Below are experts of layer 5 (counted from 0) of a mixture-of-experts language model. Rows are named router (the router's row for the expert) and show model dimensions 240-287. Each number is 128 + 32 x the weight over its row's rms, rounded and kept within 0 to 255. Numbers have three digits each.
After each expert's rows: a language model's description of what the expert responds to. This comes from a sample of Wikipedia text that the model never trained on.

# expert 51
router:133110185112167130154119080153130102115138104200127118096155173163157129108101148105164157152125106091121081126200158080049132144116135124152116
Pipes ending a name cell in data tables, and infobox labels such as Coordinates:, Died:, Density:, plus °W and °E.

# expert 32
router:198085193074186138173147132149111167153103105130124106090156112141141090159123171099145176064182100121125095128147107109098103162140172114134116
List dashes at the start of infobox and list lines, table pipes, and subject pronouns it, which, one, each before was or is.

# expert 48
router:121083157097155161144068126124125120125120139137138136104178121157181112137085177061183125127121129130106098087209133119095098122152170175084085
Common first names like John, Louis, Charles before a surname, the minute mark after scorers (58'), and is/was.

# expert 28
router:164067145077131108158106142133157186084082134184179179105186143134147071164087169119166193105135081136083148095173123085081128147188159121126116
Modal verbs and as in biographical prose, such as would, could, must, can, not, as he entered; also pieces of foreign names.

# expert 20
router:165065150052156104136121119143101132085088154200136119113172171146145133211113147058175241138163104074080113120172123105045111200157148137137109
Action verbs after he or and (wrote, advocated, continued, began, led), plus word-final pieces of names and years in lists.

# expert 55
router:184089136073166101176103114122119114134100146145103132096156124132155107144167138113168195118152132105139110107188138110069109125103139133138069
Table pipes opening rows, the or by in river and place descriptions, coordinates like °W, and infobox fields like Elevation, Height.

# expert 25
router:147120128104151140190104113125144115096092127150109118102123183150143095152089143085122148131140104095106133074149131098063130123141130095132082
Taxonomy text (&, -idae, -ensis, Animalia, "There are" described species), month names, and percentages or figures in census and stats tables.

# expert 60
router:145103170096113120156088139143119152116085148177144104098159141105174116164124178076171180135150111137097116114173148130075172107119159162127121
Words introducing examples or predicates, including "such as", including, was/is/are, and colons after labels like "Metropolitan county:".

# expert 53
router:143097154089107172142141108128114127076094193167092124104170136143136138153129139125174224098191138077097100162152154103054130176126133129112130
"See also" headings, field labels like Released:, coordinate pieces such as ″N, and temporal words like now, future, with in biographies.

# expert 30
router:120056141090111130151130102135147130131113103175125172112173134090186105140082127078168157178135107140100066118159109091064140161152145120126115
Word-internal suffix pieces in place and personal names, such as Toyoh-ash-i, Pembrok-esh-ire, Ka-dian, plus list-starting dashes in sports entries.

# expert 29
router:144065170099161122106114126152154123114108133190094096089160160135196158155098105088178187149159118091091114139155147124063115139118120114144129
Ampersands in company or place names (De Zoete & Bevan) and mid-word fragments of names or verbs, e.g. unp, dial.

# expert 21
router:139099132113157147167118093124130151107121167191120105106174168175188125117084125080154147146158118102084130120167115068053147126165139134130115
Pipe separators between name cells in wiki tables, plus scattered word pieces and words like later, began, instead.

# expert 13
router:156087152071153106170090121147106140096073167183128104073168192149182097158123156089194176137129137141089102131175120104080123103151125141150101
Auxiliaries has, had, have before been, opening brackets like (C, (199, and tokens in music chart tables such as Billboard.

# expert 62
router:133090172088141140158089136147162161107095142187138106078188149179182126190156150119175173105180132124113117144161133140063134130147125117149149
Participles like found, known, thought, believed, said, the word both, circa c, and commas ending place or company names.

# expert 34
router:162105164053150111155158123122068104089106158190136125077110153136184137165130114114162143119142114109152102135180084104100093137141120129144152
Sentence subjects such as He, She, This, and the verb was, plus table pipes and separators in medal and score tables.

# expert 23
router:141062180089136125163098113168105133084103145150107126012152174119156096204146178101148194080147101122110105112198125081056122128132138142100162
Quantity words (many, several, few, various) and the "of" after number, dozens, range; also brackets and table-row line breaks.

# expert 10
router:166112151100145153191117119117144131079088162130152098048182145128162101166124145113190166127166107113132144119185122105072115177120171132141095
The word by after passive verbs, plus name fragments and numeric pieces in tables, such as by coach, ok, Maser-ati, 1.8.

# expert 1
router:122095162120161119121140063180155092089076124181084121026165178151155089169122137075159199148169106099077116128183129118072125130187158134116121
Auxiliaries has, had, have, having before been, and verbs of reception or change like met with, received, became.

# expert 47
router:159045162110148140145076119137121119126126155152136105089155176133190073184128084122158145118144102157146111134152096146025146155133107083161126
"(born" after names in people lists, "=" around article titles, and relative words who, which, that, plus located, died.

# expert 24
router:168056145104149107152103116120136140107065129140111117052168166153178135175119162058152201108150116150093072078170115136060130127136169115136123
Middle or final pieces of personal and proper names, such as Pinch-cliffe, B-ingham, Band-ai, and first names like Dick, Karl.

# expert 39
router:132027117076134123140147088153110140114068152189134124142210152137192100122161130083147154121196144095119105114166139145075126143159106133202104
Commas right after a surname or name that opens a sentence, such as Crone, Augar, plus opening quote marks and slashes.

# expert 9
router:177044133098144116154119143134093122086104139153152113051169190132171141127130150044162157103161109123078113110202136149090109156151160130079115
Opening parentheses that start life-span years or ages after a person's name, such as (18, (19, (aged, plus some table numbers.

# expert 19
router:125087131068107128175116093122141155096081104182115152048167138123162090151120134081208205101145088136097131089187105089055115151169191138119103
Verbs like make, could, find, designed after to or who; also month names and title words in article headings.

# expert 56
router:151090140061142096162108136153096195085118148121106109118162154175150138175064167090134204144151121141126134137191096084067126131128147145130141
Adverbs such as often, widely, still, commonly, also after was or is, plus words ending a name, title or date.

# expert 50
router:139058095119096156199113132152140117099074139133114131066197158169177090142100149065172196095153122108094128074164145122049138143150159116136118
Adjectives of nationality or domain before a noun, such as French, German, U.S., American, human, public, political.

# expert 26
router:146091134061135134164107153179072112111061142149098099106152152138198152140104173045135208161131083106105121125136144132065101123090095092099132
Dollar and pound signs before amounts, brackets, LaTeX backslashes and braces, and prefixes like ex and pro after was, to or the.

# expert 54
router:163059138105176143199134150160156101112070105163129118095151183140193097165109128068152186093155110091079127144189135114046143160124165153106133
Scoreline hyphens ("Gabala 1 - 2"), and to/on/for in football transfer and contract sentences, plus sentence-ending periods.

# expert 0
router:159045153095152173173129137149144107124097149137134107006148172123163120128094144076202163148143100107122150138159144112101145119171179108110107
Opening "(18"/"(19" of life dates after short biographies, plus prepositions and conjunctions like of, with, by, when, but.

# expert 7
router:165088182093123119162096107134130134103106139137129104081191178138175118173111164090146173113146103137094103077179138142083140153199162139147104
Word pieces with c or k (comp, disc, -c), the U.S. ending birthplaces in infoboxes, and numbers in table cells.

# expert 49
router:178082139099107140128088088141164109107071157141167098096148161155146139151165165102160209071129091116076128133174133109062158105142162085133133
Linking words in definitions and lists: also known as, including, both, found, often, such as.

# expert 58
router:147069151119135127171077101149141144120073114149107101095165142131181068217088141071151197105144109113078105110152141124085137168160179140112125
Language and nationality words and infobox labels, such as English, French, German, Spouses:, Language family:, often in lists.